Weights of a small mixture-of-experts language model, trained from scratch on English Wikipedia: width 256.
Below are experts of layer 8 (counted from 0) of a mixture-of-experts language model. Rows are named router (the router's row for the expert), down (a neuron's output weights, with its number) and show model dimensions 128-191. Each number is 500 + 25 x the weight over its row's rms, rounded and kept within 0 to 999. Numbers have three digits each.
Before each expert's rows: "comes before" lists some tokens at least twice as common just after its tokens as in all text. This comes from a sample of Wikipedia text that the model never trained on. Tokens count by the router's weight.

# expert 34
comes before: "\n", "\n\n", ".", ")", " |", ","
router:491418461463481488517497477437450480488508528480534486522495523540513506479507481488533532521508503503450502493485486497483506493446497538490464470510499512535517549551538483495507544512462482
down0:517445530475476492508483508511510486476508504485495503500533576487466553512531520470533507508486487492504500491494486494449537465513532499483481501458432507519473515513481515486486514469510497
down1:452489499491506466468482475530457536537501515534493498486503478521485500530514510532466508461508527516535523478513491485473522515480491498505514476534521520484496483499497472537487494509462464
down2:508448482501513490470511425491446496513464545488491506505508503540513499489499475507508531521510506540534489479491495522562527498495485459512493453534511458472485529534491530492541479521461544
down3:497541539445503512494494492496522480517488507514495511508503520504494549517502500538503480540493517508490476511503548526473488512461457502484498534484471490521504541540505497493491477521465490
down4:485494523509513519487488457487522511482497492501510497461508475521475497489495471478488500520459520453537494461516540484532487521491473485498519493524491524513458494516462483527460527509505460
down5:487479500501518562487465506465514491518502504496511510524486507494512504488503508519512487505560470494516488511508466549517482465473500462516519500524504528473515536528515480522539489507532510
down6:465503509507485471519527489510503480501510519517499516502520506455514461525481479505521508516474498518510516527504490512513468507498504482518468512497489513457514493487535508521505472513473487
down7:487453531488456522502512496509497500468526532465497532477532496518493476485497509511482518466468528534555487488468461529481499453508469518504486517530479485505507494499523472480502552509515497
down8:476526538518511511513511578452452481497517497538527514495452560492470512533504512522463541518511465481496513515520500467521505499493495480430500510450546520521522468486483501495472525507514519
down9:484484465486528533538487536507485491486526492529510442502517487463513509533478469481470473466519471515489431496501493534474523484490465534499524529477478485525565508498467471567538498503526485
down10:527473493503495504460534507502508514488491511516485518467508535504506514485487510471532500493516576490532505473517522495508533471527509505501503489504507487477490512505442477497491509530493477
down11:506518573497513544526510531457523486429502481513488520524499493497505522499467473499507519489524485530466526466520511457475492540507474497483475489496497504504498488503496498525503455489512492
down12:479487534519540459491474525485530532534484510459510488459496498507520484491518477513530520581500496497508494520504535502523499503504500515498487435525509518489475500475477514499502514509456459
down13:490456514451550488494501532458469546474513470468497497522481508515447490550530523489522499501499499478542489498465531495577486467459494478490505501508496507482495502498437473516497531496500472
down14:534478481477479495538470546482530480503504511484464484488505522471478479559484454521525528454456536469514476501497485516507512486438502499519517524506481486514455549499537507490501491486508479
down15:517487516528458494492502478486503505471516509513486508476498490483460475493499515509513554489502484499487541454473533512522559479482513490515497526514498491434445492497493481512498467513485520
down16:503497484504510483497507514478513518515502520547508469510561496522489500491519538501489492495546505454498486501496478538530520502498481480500508515454458504506501491520497536492480482565517504
down17:535492492523533494537495491477492449521483494529493490512476494503525530487505471488467534461496495528486486581492502512502480487506436490525478511556505493505493504494508486547457522517498470
down18:495488459479511453492464503560494481481471463473520546484521483511519527481539552508493547508492490546542501530461509502475517533516479459504538514489531486437517491499491516498499496496484507
down19:511530568522495513478483496524472541469501473500478518474495464499475509483493486510507469517479466509518480486492484448444558495507478510474513525493499478484498481520494496497445509493479526
down20:476467529506514541454489505509486475504515492445477464520542498539471542529478516489510467498492436511497515506499464523478451505472506479492461465556496547555492473483496508527540514475493483
down21:520493491507483574539521521498517485544501485468522517507497510463511499495501506494485516501451531488496556489531532565483501471506512498511509532498511495484514522480527513496470498502477512
down22:502479483521526509487472491507492497503461482477493501459484469495520480533532472498503505467500486502486567515497512482479538484464438436509488536502479499488518535452524493516511480487484469
down23:494463506493506523511470499449493503527461495503479541513458516482534497489483534502527513453469506462502477512472492515526484515482478505516489483534522494434521552514502482450490534511519531
down24:494524491478501467519514483487495539515461500520513490504520514541457489499465508507514541523529536449471527503483481511526510493554465523464479508526479507478500502514520508484458517506487506
down25:516511494528498447506483522516506483492464485503510498451505552485509476507529488501520482497492487516540486489481488558495490489521536505495504531502481466475473529511481519520525504470479503
down26:535519501493511452509487490456507515494489522496441532509529523493463494499496452504485528503497495535468501473498509512509503513535495527550485509497502515447507463520484465536511514534483482
down27:509469463508517503475497498489482513494478508560515483481488477458429483492493531482498484502489509463533491509559486439502474458479509475486476489491490521511483482482536416459485511491472497
down28:491494506469474486466503489487512524509498550497498550474517504498499474501483465548506478510439530432559543458495477460494517478507528509460473492529496524462463525538484514482486532490548483
down29:515506512501510509476500440493495529532493444503473542479454508488501454538505502517565538508528456524504480486474473520516468484483503508511468485536518534489477501468498462505518494519512518
down30:511504474490496520531468497490549501518487493476508522465512506496509523462522509555565478508514513517480477462538497514513510479519501487490490506513487469469480482575506515512509498481517520
down31:531492502473462463505499514491496469486510451506529521467448499498482467495538506503492531504501465475500463509498469507499517517504500496531524495492488489530517496473542548456543494507492513

# expert 18
comes before: "1", "2", " | ", "0", "| ", "\n"
router:469500477529518550489497447514513556479453497502498493526450445509482522524548473516449505485463495497486505517481439493496471487469463517500486482497525509522507523479486483491477517499512540
down0:499528470480484498480505533492503505524526517521484499472509495494500511489490437505456493470500537485512528539448527480495494518465497469530502466530508496506460507512471522493508467529491470
down1:474461528483521523473473497515539480486506469501531563458560467513490460529486492457505484501512508493493482475493486519509495536520509499499461495525519535459493472475453463485494501519494519
down2:467459531574499509482492537483506497499547517518477562504491530488483490465484460496477493520493467492493543552496495488495528525496462483525566540471487499538514524468481533529493520478496494
down3:499458517534461511516486524473514549525510449502520509515496541576467471510489471514501534500513513520484538446505510487518486514497475530471491510522497518479519496461487459540474501491486516
down4:479528514524517512500495520543482493535488472512524534504525458530502527487499537535467471527474551502543507491525454465511463502515483515505513474515481490550466505497526488492544548513450541
down5:486504484498536483495505507493538515430520543518515543494478473508503548503553478495515506519486521481455497486529531580492487472515503502518461494495560486509429517525462453487503480491511488
down6:461507490446532495500495506496486524511509513497505503474526515479486419521516524496537484513493466498497546477454494504506481508475509504502463480512506500520478487455498500511499470456510529
down7:502523476488479530502518501460506510504516533439511490461516503520529503481503487490536518521536485486491495494463515477475501511551436513423498516457500502490529528541481506516503491508510458
down8:492462485466483447503480512478529523483502473479496490496500475517462475514510500497505509501471439490505540529507465472536494526502457542452493481532525481481515483515526509512474526491528515
down9:498520513505489484525480496477545480483495518487494522564537447483498521503498447499465464543531468513516455523483515500480491481500457513486513486504502509538527476522540527556517489520531479
down10:520487485511496524500450491501448478489513512539523519441527502510491495512524515484440528505494524516457516515510537440468504509507482532529501494511499538523465503592518504508513502498487525
down11:499512486483488489510467494470492473497506496504519496460501507521515510522445459492493554526488535496493550468473513475491503503522459464535439502512472495462431529502477500461452510555532546
down12:485505521481500468477512505518487528460513468516566510501523491498472498495476541521480518502527509500519499462475509507473478483491545521498493471513468495471536497490473555470486489456488490
down13:523518470447497496503492484494484479489488523510499518530527540495532504522499475556492494472510522493488503535518506508518478516507478479477507524518463517513570498466501512509499497499483518
down14:496507522514541480547498501518465499486484514454510479461538519545477456503514511541514480494496518485502514494495495510516537473514487554536515477519497519479531503506516495510517526507481504
down15:504533478496508497510541443521485470539490513495500515512483483495539507473510438504478486549527478441542480525472506482494520519496494510488486487499438471495543500504496443491493501456502506
down16:524537528440516486480531461485523510497492483449491564522497514495468519498493514487525504490520427521498519536549547495477510478455515514519488473522448544431492480530489513487526517491504468
down17:498489508497506516508528526498456539440503525494516480558494472527533491517516535460525505469475487525506503479538496503548484466526499470517507536514474491563512487543476493493514467511503483
down18:521470498522492492547491503527521474541522507456509447473480466471477511498523524525510505480516506464469478488473528520550482481497515482504501494488469479487498463468495508487503471504513473
down19:499534488478536472484564497491474505458522523522525478485531477487504490505505519483535507478473494501474497495450501497513472499524507497523467478508465497488517509526451471499555512484509458
down20:528472511477558478474524485519468483471496492500468506515484508523490499513484484526505495465507537472494518536523517463484560464490485503483518516493503507499457488505492486530515519504455478
down21:560472532495539527541490471510486496541486519501450473522499471502547475503490509569519482522485447558498506513523477477556537464536449453479511481510512474500486498508529483508513487486460497
down22:484458514476482451478485554494511503519453533538490489473514502478532542493460472525521497491486511521499562467469495518498480533479514507501495468529520519520497532523474510508495473465504472
down23:517472531491529499534509468523483495493441536510506522433519522532494517503499503467481497527487505478505447524500487504531522526504487453526487503561482510463527511515442535512485478523507472
down24:488467505518523480473519483473484517508501456506456537579516485533501545526492527522512514514551445509519488488497485480513479500537509507496543569524473538470489505495517522439488553504527461
down25:512529520485476519508480517507533500520483496472467551460508494489496510539481473508463543444487523520503525492518542523484492519504505483490500484498525487502483476475448454465473515490523501
down26:481571478520524482480538538465509485512509485517514483504506497517538473495504542478489509520557492500530473525528475529518520483520511512446475453487539467465502497486550526493526498457515476
down27:524481504518510511485469511493502493513489515489505522477489528506520480479454497506488460495461474534492473514512509445527521488513488538488507478479478564449510505487543500493506498475466566
down28:521513528522469488541538488480511482490543522532475492449460519488533469510470465519508448511517490519478515508473486515515507534526478508495425513479523514477483466453544493502501490490499476
down29:500512527538490514483523511478497495468479469480530500494504518489464514498542424459469528481502520505455513503478525477496516495508502466451458503534530488494531505524489480519476487481509524
down30:505536506500514516539446523561489519480472472516501482487527484514455547482520457531510501483477498498532529487558483472498475506514508531481520507500485475536475498511487522495516490477510499
down31:489520515478535550473497528512468504488492469517469501484474478463487473497526532492506544480531518487479497498529465519474552451547509474497514481494539493524448511479429520493513487496496546

# expert 4
comes before: ".", "\n\n", " and", ",", " The", " in"
router:530445476471471522501460530481479508523503503514566516479487511555513490469490497520542509511547500501471487502504499501474529538472489526502499484463477498521524521504534512505503494509479515
down0:515521480487485478491521493523502497445498484455437503478554518492525459510466544529504501489469522525507493474469505511497483491493482473452458491506552530463463490518527471542495521472546495
down1:487478525500523532542507531505496453469536527513522452507518501504463457524510510464520447461504519527503490474457524500484505543481465514520501471464498420465524507523478501507527477561463531
down2:530492503534490544490518517474507493537493518483492509480516468506523502496500519486521488528486476542493528476465524516514527527499495496500498531472496488502509492482491511520478518428521468
down3:505518470523541497478513536481530528510515515505540494555506496462534459488485496482490508482500481515500529468501506441482484478477516500517513482499533463497520515463517498479507478450541526
down4:492483552437474483466509484474445517528521515484500503470529510520481500496487497459522488507479473513467474478462511476515502495479475492499491492482483521537483548511463483505495489493426479
down5:490479556512487509502487435498527510551496474492493499498500490517488506497483472524515493549508523501457485476507507502519479534488477485520485520469476529496528477527442544536551511525532521
down6:501513483495466510485500496532469441533475512513499509527517474505504504502495498493482507490539514544470460512528471491504516491484477525484526492489489516520477501490510494490500504507504510
down7:518501497501484483499501505526545515517497477492494530481492506492516490520485554487506465495494515490493512548483486478537534507523487508508476491445510518479498582497500506502511488515500532
down8:504471485513472491509436509520478501469498495508499483511448506501515517489516538486499500558514498533512490485481468493500510531500514517512492552506486481461514513488507476509445518541527508
down9:501518493496511486515519514513547509494501485538461480540494513559519493474536468463528456503509450473464485554473496487511456532540481439487485506484532535515444498482497497515480517484520487
down10:482479490496523512517474470468493460493486506462489473496484508521569492485508492500450532477547471485503470472459505545509520499527489539474519562511480489519517517520520480474518511489481480
down11:518484530507516526538485475494500524478474494525552509494489547528484559476492518479505514525534491523495521524541509499483540464441486495518490506525493536502520508480518542481496493491504465
down12:506502517486475495460511509535466521506501541528497473505494556518522482461515546514489504491453496516532474494517483491497519430534525480509489523453496438551543506476509486520483497461537466
down13:526526507504485470491480519505504535499451471455486526498461507504488498540529466526493512493429472537498486498445532490440508486496491522484537522492493553508472512455480489534452527476502501
down14:502505447441435473487494517536491498510504503481511520520497513430510494553468496520497462499454508456462527500482499481498473489475486488517552498496483481459485542525466477547516495512473482
down15:473497515484498492511533489485545506494526461451461508504515477498487497523438509489516502493516493519482508461506465491501527505545519539545444494529504531524497448531507507565505490470493462
down16:496507485515500497449488503501533520474493509537535490501493486482522486507514423482437470482525487485532532522512483439506468514519505482485519471494518510507490513436502502499487532489502484
down17:535477524462520502479504517490468522511508466513487507516504523479528537515530467493496507527526479503481497510551471504532471500494515508437522489528494519519529522537500504480549497514474477
down18:483521508507495466524488491453524471501525504458471462457502532480458508468542522496501490479527511491508467518511520542515525511546539486484531462493483469514502488497463563506476500467453488
down19:453533471496528527555498511503507481476522526506487478519521494535474509494501533504502538526475492527479549459486488496507488490496519506503482497480522467522561478521540526485509520512484524
down20:467503479517512519525519520480490514474513491506490498499494461457471483544513527516481527513501480519541493484535496537531492438541497474499559507492500515486516461457479522528511465505493532
down21:541498493502530484480488498494508440504508523487512468515505526508482489511486488440498552470486499534475466544465472525543473471513521506525498474534484484503507485478495486496520502491515542
down22:473454479488485510537492504538477508499498530536544503466500469467514497507517456514520481451469488528514459521474491495459508482475502504475539499454507525514501542526550517533512513520492562
down23:473504535499510515483541489489462488488469510505492498505503481517517500513432530476509482478486547490529502490484518459509516514483542530506530492513530545511491477555478482512526488527479541
down24:482493467526520489512476503558535514467517524531517492529481555483496480497474479512489486505449500512541472496511480476533502476484520513499535457538496503511507479497446453498515467447453504
down25:458497474508522484518523477484507457516526559472447489515506507486451508513463504533516565495491543493503523505536479465471512482494554518507509474488510472506468488482527518492493468504462475
down26:527485527449503530500476546512521509475485487521486508496497483502533465476511505522496479491479516508428522517497512498528493488470533476516502450529530534485467481473560484510472453467505478
down27:499508489540431567499536487474518512505502514458513499502469495489509529503470512490492539509520472498510516488477501481518510527544508506528516482520526481553476505521504495501480529510534495
down28:510485508474476513528494457492476507514474541434514495507450540517491532496499496473528513461483489472513508492508511511480473500467480498483495508505467483515490505549567502495479523525501503
down29:477474497500539516494491494501533538477512487494500497502512449483471534495505566462498515532511541480469506456519495488517482482483499504481526475530496481508526459503459513476489476504495482
down30:523449492466493458490511488514494496454503471476496479476497467477515477522517535490473487497494534511554505508459523479512464499508447462461478493495534450437471505505486464486520476477516523
down31:484434506457480495525512514534509519457512481463533503512484525465498430528507524472532516484462497522507503482508516477522522461497507488454490501538539503479516539454515473452526489473494502